config.toml
num_hidden_layers = 10
hidden_act = "swiglu"
router_score = "sigmoid"
routed_scale = 1.0
router_cosine_scale = 10.0
norm_eps = 1e-06
tie_word_embeddings = "early"
beta1 = 0.9
Below are experts of layer 5 (counted from 0) of a mixture-of-experts language model. Rows are named router (the router's row for the expert), gate (a neuron's input weights, with its number), up (a neuron's input weights, with its number) and show model dimensions 0-255. Each number is 128 + 24 x the weight over its row's rms, rounded and kept within 0 to 255. Numbers have three digits each.
Before each expert's rows: a language model's description of what the expert responds to; "gets" lists some tokens that make up at least twice as much of what it gets as of all text. This comes from a sample of Wikipedia text that the model never trained on. Tokens count by the router's weight.

# expert 21
Digits in numbers
gets: "1", "2", "0", "3", "4", "5"
router:142160161114097166119089133093152141128124154105148137103171117118110125125114151138116128115134124149156142096116165141160133139099143152146126117108098094182114145125106158130128152165132129130148096152084118107165173097128123087148124129125149137180128113102141119095109132131071113104089138132100140094142138105161136159130136105104098147117098128121066125130146144194112136120125101158117121104135126120141107099140161148124109126132084099122162133117133127119093075127132122130120141164145118083149127106119132092122076127108102123124146149147093145166114059163120111122126128151128134088093136124136114134132149128183064104128138142135110155102091132163125094117126149119125158107092092124140166156176102100099150094079114127147098118140076128087133112151153132
gate0:124130125157117132137101158136120124105137124095154122154126101148137165124132097148171149162141163140135117110126140105108148090097090102159153155109127112152134108141107126119155088112129128129131111097169142090168087140120124104133158124130155178173121171099145117118122146107129133145140144104136133099153137104162128141103101140177122167139145179141125108122094101120114164129132128128125118152158107120149112111134168123083167107102100161135109120160188112142085114084107131144064117133171143138124117133145083117137128109108120143147142126149175126123113185159139113111155170093133155093142141085089186094151157131118142113187168131095101134134099133129100117165094111111093120118102128141120100094113153133112142099146119128142130123094113078147105147150109171
up0:147133174143117127148116129151135149118170119112127146157158149157135109138152143122201125144132137111137125106118138149147121107109151151141132138113131095166165155122135124129133073157152094116150118114101133125156158143122153135160124159110115190143116103123122157064103162141124135175132117119129144155153150090134126156125064157145112144101103119105114111138143137106113138129139109118144143135141137065138151121150140093119155156118083139153176120131165089123093144154144108149088146129163121134153106112155060101112094134115131150145106092164134111135081151126109128106163112128151139104133126087104145123123155112104133083190146133103110109114085167162116147100116128075105149120114105117085124111127123152160132115087137155103118147092091083117138095135159122
gate1:171132123125129123149145192148140136103115105088126081126097113108098135140137119123125134101158081153122169130117131158124107110140130136146113153138103137116152149164135141111132157141136116121149144117080118152150128104077124118146121128120103133145113100141096159070117131151111122124123125111097102167099118119109107130127148146127119172125135159071103096171115131160122098180181092155146140118152136151144149133115123075109102099127126113159119133125068155138146091119102134130071129110132179102162115123126163117149141094131128141081147148130119145148080125165141156144144141163146148160108121079125144133113136136181124129143138085091079150125129105168145129095119164140107134171095170119147102127167107128121138128110156073118105124117093154143108103155094119
up1:146134161153127147133095121142117145142100174153145144166085153121160088096132096096099140077111132148164133075111136154147124157141130135109104144089092086108128154115148120150130132144142134091136135143107125153139077110093095100126139131130158143166153145166117095122118103134116143112149163104110133163136123114138148111133115099100126132190095145149125108115115118117097103115153124102135126144110200149137132118110158083133123108112171156097150084160163132144152127104132135164106156113135096134115114111116119123114097130117117098128152111094144146159113139105134106124141161156090161077135140143146111064112164122117116132107073156134082127097138120122114111123146149131107112131085132127108110141142143126089157092102147166196095123135086098095124107134086124
gate2:163147142109093179151121146147125112135117146123154123125136113142123107116144136111152159105135087088185134118107151141135140104146157131113117155081143121156162169096104104128114081114097125115120124119120125137182125138180116115154139110116153125148147109115111143094151126140167133151108142124133139154141154114124126155139093093159147111135089117124097154113135152133097116127123148101138146128104139128147168120164109163111187122163178088119123122172124115111098129146103146136163105082143132146121128173122059125143067098118127161168113130095099110159147123138151100144090112127138092080135100130158115110127074119161115084087139101123116098113180105148144109106116161142126125105129120126122166167111091118105151134114137177102144147119090111124092115084150135
up2:133125131104102165107113144130113149134134122149130111167132148131163124142118165125138055154111145126134138087100123145124135177117085140169146099110118145109121136109124118177155111144120117108145125105155100129124108135135114176151119119119137122150141129143121150114131153104105119107158102156096142139113140168180135135146156124158116107128136186118165118122160119092120104147086097088103144151117127151125092144080154112102161134158124114120145112118093176108148131119099119116143083146151149151088141161116154144130144098142088133127146113124147142153151128169106171132094095168136153114139119099123113189142132110133144129185146142117151093111177141131109149131122118090124120071081167104179121132127143158153128113128144094112115096065129151070140160157110151
gate3:135147130079126126157149114103098161122094143117118104079120183165130144132070138120136103139143164129106116109138153160121101109127107150109140105097102194161150147080109100135124142173118156105109085108103112136161187136139107098135152121130163143132147124104141137094128172187111104104108137120137141099081117095177126127122117171112123142095147105130101164086161116167091118130092091212111087119081126126124096158119141133094158132106148086118109124139117121117106139137155104111137121091122133110108124121153113142103097137116113124124129092151126171118146101136117116151095091101143128135167117131116129148149130140116124111149147133111116129131101125106127138148131176120143095147142150130151119128122159107166097129104121112152114124139097135129070156141097090
up3:133139131098075116117122174148141112157151133134148147125133068108119105126146119167103129118121106157119171106157116088120140168118118089167112186123147098081131124165122162152126161115135089115117168126163150102118111121116119151106122152115103147129100141110100102157123114095116163141136135128127143167160162092142167155127125095090148133138122147116157104110107139128142119062144130102148136134163108120163150101130137107158131139138061140151174148131118145129139126108087128144118110136149128173094150129121133148181120141097141154127111139100101168118076148152182132129145121129100125139088144111144128134131127147139137103143117092157138142167158114120102114130118103096136113163133105132127147100108153162061118117143102121101143127117130135082176072102138179
gate4:156150132111160123154123124154169141127148122119166097167167116120119123139115163149121095136132148121150113125122129096146124098110077146150164117138125178179094150088129133117146109099089106105115123134192130147104086162128182135151134080145114137118142127131111129110124166130159114143105155104169141141122109154126122158113135182137107176167122135142139142113088135076136106128129128145151118124109138127097129132152119080138090158131140102114087141119098080074109078104135122099127107148124114117160097111150137135170119122174113141142153122137118132157093132100152095080118124129112118134119141142162151111128119137127145147165106155099169103087176132118139142135114118085157138094100116067139137159103099156111152113126124096160125124163146141099130125147154077
up4:155144146126163134153118141184151144121162149083165085151158148160101121165111177131111096166112151118139105116117135102113131128109079132150145121140135160180125147096139145132157129106104093111125118131182135143101094122136156120154118101162134120139132114141121110150129143144149132193113153120154140100129104161126160171131128165143087180122105129168130114134097110096135110122137154142169118131146156112107137140156119084136095162106120095137088143105081099077107075089122128103118121142107116130142125079160115144146124111157106140150156130126096157170089114103149109102138136126128090105118146161153141085124096115149127116142097151103153118077123119118141111135134143091157135112092128083143140161100124127093126089142127094168092131164106132106138133124141106
gate5:112119131141139115113115160139104182143102103119089124104110142082105127149082112142131107107134100147123149138143073102133134133137173100117176115153157064084176117114101110108143113113122136114120113148122134170105119110113134148149109124121122151174127142118139141109150163138131094126108103085144108121126120099145129135122140131116146133087115144144120136126112113101136123076192082126117110168106121144171131104128127131163107096137133188121153085120135073134127147158130150135143163144137156115158129092137106167102122133170096126172120117105086141149139149134139142080119126156125077065168086144126159134134126100122102135126050082120105138123137103103087135153135132142141142137164125150133095075143131113099130135129131111154147128163094136108132107123152133
up5:127131143116171128128141115108096087160110134150099095091120148158157149103141137101122101159126171120146098097114123164152166113096114154102088152126113182143095180157145154154136125127124127140136135125123135147150115160139088163105117095104119076094122101128161124144112101125150161128139095164129113149121152135111106146069117145102102128155129099099163100133129154104107133130120158151127120160132139135111163141109123107103124161153112133148107153102119141076154142151144152151093090113105081129108172147114142100153120156102128145105102144142161113118114087102138101164145144133101178192075132101132138141122094183112130099124156162154106124126131180150152113120136141114100126130126101099115150171117096085117112144120118092100114109151114132116082133128117162
gate6:129143119112101163140118106114171157088140062162102146086080150140105124138074138108094143150127168130114130143146141147139082116142123121132140111130170157172097148139135196086132119106109149130133121136156152128114135141134138144122131095122096143141115065150137131148112157106140106093163131169121128146142161168128137142128127124156102135157081144166124135142138135160161108107106123146117117144149119151135124096090125137129179098132109148123118172119107159126111130122135123086129132130121097091102137118123104192154132088145088093181146158117132124120164141122144099110126099140162144135114080145121126116132143135094136096128115162099126116127090092157133188122152143115096109129096155104130084153098144180109127118104129187082140127131108113140149114135101122
up6:139080151160147105135133120113128094140120174123188112150107079123169134093135159116126145146150148074164164125120139144123184108127115137156148156163109120114162159126138069123111102130149147091119136133127148114134127164136124130080178134150100119159119158168100142106119130140119150123096108094119179113120121088115162142149120135151150141111173123069149149095109166095111145144128154126091162105082144102125107130127134097102102113136164111100137094130091112119150104123137125117173160151142137161102151121097121117109147141108161164130149076089142128143066099130153148128129146144123104179157135088158125087122127093119122130140143110126106131127166147112144099126103150150151132121121136132127163140138122117115113112144117132156109138097184141123152134076156120
gate7:128100142130136167127083133085117092149152116129098129112120157129120128126118142105156127167121137101142133113081138109116148121121109154094112148117122098147086100107075138127148136118113108148139087162145123138108105165111161154141126124124153135124108100140085096104136155130164145134127163126104046089149147098167149123154168128139121080125119121128107148129131141170096114132127078136117121162090116141127113148145112144125082101143101153104121148137131096096093098114174105174157129129134147145097174104177142146099159135093099125106155104148146107155126119161145112093103104134119115082101164144128128139142133125138143131115126064155144164118065125165127148095147142149136156111118135163150161167146133130108135119111113141140101072110137135126103069137144103
up7:113133110142130103160156112163135171094119133128158150130136137110131118158112118133106115093144128145092127120170121158115136140143149086142142106126148168107159131159193084150117122120145147092110136118115123105139176118128109088083121118130089118156134160123140149140137087110103107114114090134126183168117139120104106135126130123144136178118128144105157110132114112090138132129123170121152151118148140114114140100096158125110186134107139109147128113101131161162169123155097134067103139135128101083138089135058132130141094130162160125141124136138122129112134101086120142181159169124126150166141129145139129111102118106152110116146111172097115106128161132095146081144082094093133108138143107072142096099111126128140131165132173120109167167156118108156135186124147140
gate8:122138143159130159140100087147142127084142140101131132158123152102101126149147108132171110115149144121108150085199116131120115177132136125191142124108141125127112102131150129176136127141105129105115149147202161105133136059162170103158134115113162090129111147108107122136113131097120164100140151087076167093116151119073133135123158129108124117134138098147120138135139153154126136128139139155104159165164118100141118120140141109150102072142065100100132128122100130106129154179121100106162153152103114083179119112119120190157093135145100173097126104094133127152146135137094112173127125090145137115098134117150111120145114145169118104128118080114127170125107106101120137133143139144110161144113126125136129153111129126147153121114136106109097134128138122132133168121118154
up8:129114099138109097132118107149125116114082132119136101087101101113143131133070147113098175127105135117113103162052142126127139129128156162092122120158130136129152100134136136124165156136156102145131063105113108129131126157102103144098113168181108150118137154121126131140130134186118108132145119134150077152134117129152138115150097131142137137107142134128136108093126096102122184109115155092145062093101144127096160108129170102102138136126186121138161135153128132161121113084130128129146115099126149153062157159153137073113140106101116112131148138135136133135097095160166157115169127145118137094137152123097137158121104139126133148125125126182148094159096148130114116107092119097112089112135112126125114070100142113080130127150126100159155124131085108124153129145162129
gate9:097121149101130117192108132145101143113118159151116203145150146083145118143174120125145121162108144144144134156132099126095092143131096118123135167096148126133115161113119147132133134113124147120161118108115158158141117094071128136137133115116158130127115144141154126118083107117141088152105126106098141145074121124119159111126134151119109103121094116121176109129080150097145128119152170134142104176113150115171141139138104122132105106140165110124137155124081139104101116174131084083154154104192132110138165137120126120130148130083153126109128102077156109105093091144133104134145091175097137163123166134138127106105093099090198123150110120132128147097142140143097131141163108091121094115146128119117098095134131099109093121138107177113119106131097111137101113122126109
up9:171103091100113155134136091150124128113127088113164118111157105122111164156103143102151130139113135065107101111127143136126136119161130105136156128133148131141106144085146135151187129113134099116157192145106098171155108097115163093114117185085140126108092121167082103124172155120137157096141114131138128146155073125108167116112127122131143110149120093120131139112098168137140121108144137122076103147098105097123165081112130120092093097167158133109120173077150143106120126165135092120129167146140107162086087146122099149139100114084138124132157124129118127105146159145120125141132145132149150110134126120097123151124106135128137119110137135118135085150161101130112162155109108113161130183126132117119136162111104118127164136121108122118123170132138166115121106166138192
gate10:145190131128147165122101137158116122107133144093114120148137159164155140127106087104167128196118106177093107141161127146142146124101156147144122129177143112140171115077124135146106132129128139118136101104123165142104144128132107108119097133125167133150136109123120141098124102189134152135109128098189136138158133137122132153128121129154126123157091106116162116178152098168167100130111103133100154112135089127156116120126159153127132134091140134103146121123114115114142121124165144135139121174104141149170073148139151134116120106159154111139108099120093150122127107117128119146185102161045149134085126168134142126154138126108148151138129130125116137128131124188067123084103119121094143146136116130112156129132126172133135131112192169147144155093102124125136109109165144
up10:154105145119148093114134107136127144148127143146129165125085166160105147145116080122145130153092118129136181121140113121116063119075170140174169138161120142121162121124129201125144175134106112094111117090134120177117154130134124150152136140155141129120130134131177113136096154115097137115125122139161158146126141174135155129098100090163171119156121091140144131139116145166145086129119117156149128096098142103138155125128127146142132117155167121114153162102132118119139125113140119170127158199122124128126122143122142157122128096172131125126136131150155144179096102101132138105167107173101147126077111145133144148170142133142132128162129161120118147125155076157138177145119172166090161146139138090084134128100131130148136140124178133134172109123163135134117107134117119
gate11:116103137140114116094122109091135082147078148118117146140155157112100148137089155101100146156157150110109149098136169121133137113120127136146126142190182115139132136163091119129159091115152128132119106143081147170126145139113149123084156147116079126157138184126153127167124178129121122124118138137096124176128111079105115096127163112104114082162148099130133126087127131127143113138129128147162133138101119104126158087129156096111127123110094100131112147121171093134101106141111121091131145139129103124148141124082128091107136119130119105144091125103123146100088128137130107169096139136175109167149150129104085160141116135165146120118150151075100123116119144174128138111103164140093090099128127109143211115121124136149140128098126123138149123112109105071134099115149160
up11:138130145141109120157108132164128142100159156118130126117083095188173089093165078154156104138124069125166142143108137116090127124148125102135130152122082143126119141094141108144155133159070117110121105110150098100140136115149080111142134124137134122080125118114110132137143111145133162122144060128140129076147132139160110136119088124193148148073117118087110142171121139128129129106087132106096084108118133125129125136077099128143131128159120162121102127104137144128125124117152160170084102117100176136117130118136127119105123150111139100133132126149105156151179127105141109104163155110115151126080109157117206126113124096118144149137118128154155127102130132116127103111105082104156136146111138128102112130155115129142107099119129167110107112131132143198140101150140143
gate12:133110103133147110108135097089119114116127155153130121101107116128165096132159104101092147083168133150159139142111116157095145114127141084143135116167117132126145121123133143151111124112105173126136123140135172093097148196135132111122139141127113138170119126151110143147128053086146135093117151118101144105133148059177104112087117102113083114136124165085139104072107124148115145116145142147140148138132153099159101129109142151128126126114111143133117046102115157123075103134155145100128107096111151128141116113079159131136123140141109113129165130087132137146141101110143127134100079119120148149107155129152138128121133112130101094149144124117145108169143155125106119091104155140120158076100084108147109101111088145115127099153152129180081124104101113112111117150117096
up12:121150110102141133158113135114107135136143136118103134110189184137133090154182117164142146134101150143159142069136126133116136152064118129110155144094141187116115113106131171157135113152110126138148112109139119086154084134119141117134190128137143139117181136096116095093136150134155152102140122145192112121098114130116136146088120115120164128133076114114118108134144128112097150161083120113158133118106135132138127105114149162105128117147122122084167107150126109154124130115133117116143160156139134173098138140105143101142134132140186081121124178135077131110125137131101125127174129138142089158129141134118100120135110107128108158119134120125119096118116153084159113169098108157082129128102107160108160135165134151114083148132133105123123164106129199122131154087109151
gate13:174153177113116113108115150075203105149120111139172152137170134097140152151148161065154118125140100152143123153085091128130087156088151104123097115097114118145110175110110148141115166182137170120137155166119102097137130120175133078090127094163110110170128113100135118114157091127121121116128123102145116134167110085120099108145120089144113157146108148125114162163091120172130174128159117141116109155085115132152128110150110163094122146107127118163134117098104096126116133116100123129152125120146110095145159156162149162097125081154141151141147134096132133129165170135151133143115171125144159140114127118137113144069155100129147146112115134132128130133116149112118172142119122178151127153140120147125140112119094097120125116135132117131115121161140134133159143135107163
up13:146147189133120139087107147082157110168107104138153145120150127098102128141132126087142130144137121140155117094093092107089101135068139097125134116121125104157146159084120135135078130188130144116137165158150108141126133124128130099104119079156082117194103137090127125132153122104134085111142104129155130151144120128126125103145116093164101167124101158132126148116093109156132152130136124168131081151107098124134132161109131150120159152113149144155139101113112112144143108108154102111147099115155132105127189149188122145086125108145136146117133152077126180141143141136157125144129172136141158136095089114142111132084147093151150150107140128090103130154091155106121142140118110165123144157160130150114132133109110088100092097139142091099119131136117139154118143163129169
gate14:175089101132122089089160123118131145135162089124115117112138169164076155145129125138137143118140119100151083172131153114121143116131105094165122075109143092116125147108159132121178165107085105151157135093156115109117127054114137159117128126133078135093133138099138117137139141135150101132104117145109157115107134099119118089091151131173090156128149128144110131099102129182091109118148139124138143140158103137139109178107103116151131117123163135124150133132136115136078109141139116167129168141115156163121058135145161124103112126160162140118089108149137112134128151173121085136124101179129141164100104127149072148156103108102094155112131106134121108155135149135161152141144149138117121116136119104117123146117112113175124126146144172122145147135105133170100116099169142
up14:159120111131115096102140160120167118115140113113135140129127173162089151129139120107119177129120146148160113164118140117153135108138134127183116116095114089087122155107174124151156151114096121143124150113135120100112143085116134130115104116149067128133156141121126118129126137144130121124091154160116144127104110084139108102112157132153111130120156133114114137099128150168078134125153167132119133134167135161140108165093106135140150120132161129121178125147127148143057101146110135123107167127086134150130079139161139122151101116161152117099113117139135141126117124174123099104114100176097122129096119143130086157135085093098092131111146097157101095140105172141146129115158147113127131119113094068123113168095117139166137092125123159160130154118085172150085143068170149
gate15:140112084100157103145150157170137134094113166090123142130133091094085168138145147117141151137114122111160158128111092114129122086139106109133131151136134102101110076129092129172145134134152102118101152120098125063120151165122079104116155152103125117100124128099123098132134110112109114115080139094111109131112113109127091141150140123137124122133133141108139164128138119161149114101124124100104181123130113184141129094127154178140138106091145133057071117122142153072070103115139112100117124166128123113090108154116115133137105111105150155122156153129074130142158129119135146115120117156156141097127140116140141149119137131136150128122094125093153068087113075117165126147149102114135161171137169092140121114091111128150116101138117171114124089109148145137105115118110125
up15:098137141135109127096145113104142146160134101169112093145139123180101115132067109143126140119144118127116119136176106123129145133135120141163080104135107155121146143077130131093104148160110132166110115090136080156110119117131166138143113139160113125139132167154126159139127147142163165161192102133095125102128162130141182110114107109109090130130129117162090134108096148107118117156136111122148099160114132114131135115111088051154117112190147118166163136092172087164157176134122148125130130107113123152162162110123186117116126129145147099126123083123130122122139141129126111133154149101100113106124124133145076081106109110137130087140132108140135130146146161162106142157149117156122098120125150179118111156172139124146114161105136110133149144103143129132169163111169147
gate16:172144146082185128164120135123149174150161135146139124087140136158097164156118110122112132055116109101117105152144092158130160143098084124116120099108138106131120111108126139135107145116132128129128136116137123150123191096100124090145125150128143149123153119109126154122096157092147143149145095107129135143112088121088092156171161096080159144156198162111122113132118094122157144108118103140101176129151142123122150139114133141116150120170141167160115129169130113142119157178149157094093145132152113120109146166159106125106123095151110126125170150143128105081113096172159118128128144092145160120113146171098135177164129138134122118121105143169142159113112115136088098097125110121143111082137119126144121173129090121107108147133088119112119135142088119116116116119147126
up16:113098161124124086108094062147140083102079101120115106123104171114098137077126119089139117136116155179154154084157132105116084146168144119108161123150100138135161129140160110141139095121150129113118111144119123106142099155168108195124114125109113082140134167163093088133126132140114111106125151160120118117162130118151182154088129147162125108102119125114086140142145154124120132138121136080154123157113109105132132114163114134163163136082123086096143139131144118133119143145128137142126097163144118142109147101157170099179111157108143092123139145079134141118144127119105148135080123102177108125113111153118073103142112150131143117132139142103160136141143165116124132160116123125107151174079095123118103128134132156136137112079101114130113169156164097127123136143130136
gate17:118153155169112132145154152123135109113186121101121128104134131155110139102081120138122131094130124098143138125148128113133133177129153117176126141126122139192137101111149145135146143126110124090151110136075113086099147096139134109141124119117133178151096136118124171117118126122150124133119144104159116133084107100124139110126148091127099127130125183132105158131156127154174130086116160108141081145141129089128112091170161108130142136105167167145202130117147131193109083105142140134093130072123163129138152108103112111158164125116166137091150140112120157108106097095099092147129092135172132129163138168128088086113093108156157111104140127161128145092127147088151137137120097118141111135130145111110160152150132127099137111128105132126120147112180129097123155156104101
up17:161120135171092091146134181119108131112145060088120151113140131113112136128120099138142169162114147118148117116106147126160131156123152152126170130158086105078080121114099117133139124111125120088155116108129142120124135078101120108139135102130101094145113104185098140121117136155139135112140130124138108111149134081162162093119132105133107135130125150154179142147132097114149119116090150132145104119113179117120156119145132159128126167128128140125151117112166133192127153083173131112111142131121143129140169097094092115171142179137146141073131123134153127122118159091158138129109108183140137124142111157115123123127125162162143090160150153139150134095141176099157181127157127119170100100167138123105132121137142110128139176126092131099097102132145149104110170127088118
gate18:124111128164142102095121168146145114112093120143164129126144118097130159113110145114117097137097155135150110104137126169160098146110133143117117113143130130134130138122117107116127133129133117119143082128131128106116089116121133106122125167088117141123141112130141104111141166116110133087071085130168149111123128129166129143104128166155085125078067096123138139150109131132137083112099115114088145137127168137172127115143122126112162120116133105135159156128094101109128158109122193151115160124135123146190113144092114121118127126061088121131167141105122037120122101155100115108116114120171146097096138110084125134122148151125151123121085122151133140157156157119166106083064150140157104112111078102099123181127128117151117153124133150141093156093164134120138120145101126
up18:085133120118132078116100136128151166160103183164161130107169108121130129136093139111108139072088163101158124094143130117134114119144110134141110129101096086102137094101146145124141102113141161121165113138147102085099138136151101125131141127123128107152097090094107121096114172158124133127103119116155163109109139109199110093090135136115110115131095166160083089120110144102119109127092090145101161140136122154159158128162135147120135123115119095160137133109099098095130150130127197107142104103103125122119163160145099147156166176110117148115161132131108108124116119134108093118136141134131130122139151138124178094111144160136151133106094132121111129115157128096116093079115121166142139155139140123124096150088144147113086145114163143130174103113163129170098154140157158
gate19:138134142133099123115083153111121134121093171128137142121129103103110089109139088128126138136108144119177127105080136139152098142120131135162158138106144115133116121118111127103117115134113121130136131130096099136136115101147121126102137089165090113138124114122111100132072103145115144100091133102100153155152105161107117129161129124120143181139130123173108145135125116184128141140113150102156138201054155159157109098145168129167132112175117113123104093110160128155168146115145101137132171113105146122108142159084186088108116134133135119128148127151095146116148142152162121091097106138111125126108135152101109116116134146145079081156142140129129136100130179106154101117113142137131102120109140144125070137160156115103154057104149139177155146094097153120097098142111135
up19:097128102125183141159138142154131102129125102151127108130091133165119141174129113127134111081130087131125118120167126119145096080082081167113135127187102134131134125095128120154137117105119120132116123120123196141104117173092127125134139129127176123111113135127108151148172105116149093159154118154161132104098134082175156144098101153116132116150130114101118172131129139104162126118102111125132122100202126148108138166106137123082126143083182165132119110119162148117110106134105156149120120146141122139158130109161094161147120127120102129100092111112150147120103155108084140107137163126142145169123128156122118153126130110123174155137155127117113103155106118194138122123127063115122108129166124129147201111117122150155111165125103132124118109134140146111168110098128128
gate20:143132140075105098092140143109133145130143142132106127123175148101085136090138151135105180130142134113154174086113122132153115119130110115164086116130095139123112129121161144174156144152128141135149126120150156110102106136117127158162098116115080129146151172133092145085077158078142112103117130132157137095131150119125144135127141124091180085132089092123118144124174177113133090137147123160166117105098112122155136117116141194110160109140139125142137136151120160132114135126125147131087116135119150151121149138150135124157120126146131113120142126159134091129129135130143107134110121139081095145076073182104152153147144143114117152108141140156144135116140177121090135198137118119096138163099105170139097130151092130115123175079151110157135139143166142127105176118130125
up20:149153137109138151112156134139166118129099116127098120097107111138110142141115113116162152138117137158107105150133113155085134104135150157095101132093127096114144125096133132140098125162161123105130145126112093126142114096097163091106183145120143133158152046097122096107142116138099178155130105098096105113106121154129118148168127131149152152149144142111123120122159129110168142145131189114097151110170169127149128109135140126102112180129132108142167136183108146113109108122112157148131137162154103152117127092146167118117079089136131139070119114082124142151113132108110114148115093104145128115095151085148170115137143152113160157159147136143165130086122138151092135108120127126134095129145140119143166147103143144144115135159149123063131157154159141160166166147075141
gate21:117170103135175145123118138136141146153193125110114178106198133151155171129117104147142118123130101109167138126148122115132104123142136130098117159137090126151147128151074155132144090137154123147101115172151174135146133105076102102142096141146098136128102141100173106156119131131137106116113129122135163131109133127085135172152093148096106133133110080131096105097133125200129126146173148088146104123155090147153102134087118126108129133116115127129128089137126137131159108089131091138152128154175132120163133142119146105132076132132087098102085144126144142164160140145133153133124067065109094095110141105094114147150113142137109100138149128102132097121097144129140134111143125149128143147147136157109140136142105121090128133123091104100142141129101168098161099160130119
up21:097134107149178115149117115155150141130166151131117191141170098136126177100127140147124105109118129103159123120114132119110093101158114135141125154131078130083136114168084130156162093146163125162128138162177155132147147113118093130124139162140130112147145159131143132196099129178164104118122096113118152131142107151092126144154118123075112139172127092125103082105124125145123139122116133116148127142144077107124116140089123094148114137111157119142100094145158152107130109098155118076143137147145095110103137154127152082114085099163098115117085132112115096163154151119163153166113109098089111092132141110096152172163108139114104132175168108099147097133082138133134119119162107144138152155104139119111144124155112131124132163090104137123127156110144137104126130131153137
gate22:124105144128102162071075114109141097112134148106147141119152109164057128146135127177114110137094121143137147174101110164095100101140080194113107066136142142126118154115121138117104090125119108099085133117138126115157120100094106142099086159135149173149126117111119154119148140162127136128132138103129151131139145133105158076098132121153116088132139128118109137127130126114139152162166109122094129111164171142147097133141159149161140101104104116116078109131130112135122139129089149112138146128146162156152110099126115139105148103134135149121131162138093124110175112147160152110124126091140099115153158195146109097114134097173124143142145174158136115118129178112154095111148172144079164111145148142142093123133122105104109136152149148130128129124166139117104091101106136
up22:133138137103126137112133143151085083122092142145122143175144100123106141144117105168136136111121113168133130134082087165123110170137133128144112101149135120125129134120138106151146145164157114095105120137139116121152155088137143141139118140120182108122132107128117156068141151129136118136095144128145153158176086151101102126130082118163089135120149109084116151150100085090154138067127121143132189117152182122079111127180129145193117122140121145124107119130127097110126103104110132125148134140101086148149162129155129098133145079130165140109106170087149077107155100145116084151118153141136130129138129128128118110126147132105111174151139160188134107183160129129120117147129143145141157125117114151116125123121156079122117111138155127122131070107122139138140110081165148
gate23:097103074113146135127094147133169136099117124128158162104116130117107098105118135159129108107184126153131154123131154147113092149114112099160175116147146133119106145155150128128150145155157081142102124127137119116172152146120131107127122123083121124130150096132144138084135134131106106098132091104084151135147123172147129131129104128082111135129135151144075168132157126186135132140116115141138110139160146105098143113126107128109125163168190148149158135165112100103096108122100051127099130121116132148134101126148136137112111106182129131122148111129157126149107133133139179094150168118125080121164125131160143180112115112163155110136165106143125111118107159136108115144107077135110147081124064092112177130128142101109081132114133150139151124088130118141171129117155137
up23:116103156156111155171109092131108135156148136126094102124138134152134131137119109089129159141086138147148112120139111143120172153166119132123115134094154121157165130090122108123076153093123145113144138150148116171037151119102101127186125144153092128156094186124155142160109126112146116152143176158181119116103117107127112134110128127126128118111133136088177100116102107085131131111124100134126132093120125104154132133127118083105156104102093137095138107132130142126142158129201197126134148142134126134137163130127141114137107111122137108129117169102126120125133099110098122145106085160128115136097122133102165103163117125091081142147098121118138142158135096133097111113128131088142104149138151139141140156118100174145145109075123101102110111109098159116107132156142071
gate24:090137147153137176098136154148099123138114105153201145110181137115087084145126157135143121128116116159138108102119153120108160132097089101113122153139095141134129130097122148147086117116115157120116154099135122096064142154078103178165105142110108148145127127099139124142139119108099172126147169146125131150147126116183142130178124126131142148108126136121098168114088143106133102160111124128084075158172078152152137130136084147107133154129144156123092151086123125149131130180125076125139133113078134124128102152133106155149125102140156102141159137092097142121123107134094109114101136139118115125157133097126114169127121145140129103115143113163121145146163178117155118126134107117102117138144151129160135127137147135135156129097091113118125090086095141135134128123205135
up24:139171134149154142126184120105159141147123134106105099085103110121118188123106116118148087106123133146143115118118154097160148156121109144166168107112107121105127136071136133112154125124123090120081099163101109124139162160180144123079155163119130107109144125133120120142166121162132120103114184107142089122094137143122123118121120153096104134172156152121149150094164070158134135165139122130144157117135156088126113118115073156167135109137102111133152086118139090103139103135137150144106132107176125162167126129099093122168081134104133095119110166139123151132112119121121157131200120178126116140099130107129141144122146133172159138099134130105179123108106105092077091136165138123131162132136135142113090108119109113151150127153102127115122094110135116120126136112137146
gate25:105115179137129110133096046128144082174142168116146098098124167099117121131141151079124118112135105111137104102141121111147130168136111134110122120163119095158207101139143113060128107132146146137138125148111105076096164122120128149127120119115152137122150129152140148134098103087167148103160132116159141145106114161131161157153159152132130140139117147127093112167105126136108124167132139126143148177123151120144177168105145169127136108113154083103151121154091109119097103083119094108113093134079135130125129111126091125094109099118118117120120151140113119137136150141097165109141148121153087135165159143103120137133116099089108156179115149118135118143115153108150134124144145102118145184091115086138109144162101159119119093141140119142137146163130107164119119101124129
up25:094151157149156107100139170149121139115132110158137097139130114127143150142103083103128118125149103163106121103142147106136135123194126125123154125105176157130045141081122158133119131101127139110109127132148146147115148125116094115132110097129129132116118115176111128101141096133141163159162151121121173140102129146146135140116121124164125083152119109084105122149159134159085131121125122131153144141105089146118115098153142136176154140150138159125112155138097149120142172129131119137175095104118110128086147126183085125093109111169164092127104088144133146126093108130158143113119158185120098117151130109124145078131100131151123138119108110105109157135088115106155121051091118146114104145130114105101134119149143133145154169139163103108107168082136137134178099137149107
gate26:109113129142104149124171115118108139134123117148134103097106109166137102148143111102106112148113164100125081092149130124131174125089081117134160131123130101136088174135141124137163095143118116126111136113108133094148094164133123116150117167152157137153133124111162137094153119122131063154141108125085101122139108124090153130127148146116132121120162116104076081161119185150159107177171166160113126120100176131118100087108114156127118121115118165134144136135123100115159136119135152059118106174139098104116135097113150089110101108054128129119103139134102133134137156139138121167111091145166155116125127155123108136143102105143118152141118116116104129118125118128140125126121115138162131119173117125139179141123109093096143138073172120161144096103141131122158136115197156
up26:095119142140087136106157130122142113157116126172129102099112098161128111136145124104122117158119160095138103100163138110131143129067102129131164129110120127122079152137131132132170100152099120127091111123095140096114084133119145124146137165131124129132124117115164150103144115087097076127141132147069114125116112142109133135136154137117117112112163131115076085172116179158152119168157178129157126110094156111140118067121126158095135101134115163120141130142136121136138107103147144062119144149118135101139120088113127109110123085093108132111093174147120123141146147136145122182122096137170143118120174145100112132151127107137114151132111133127103142111114132104135125117145113152172113131174096129124206131104100102093158114087170128159157090097134114158153115121171132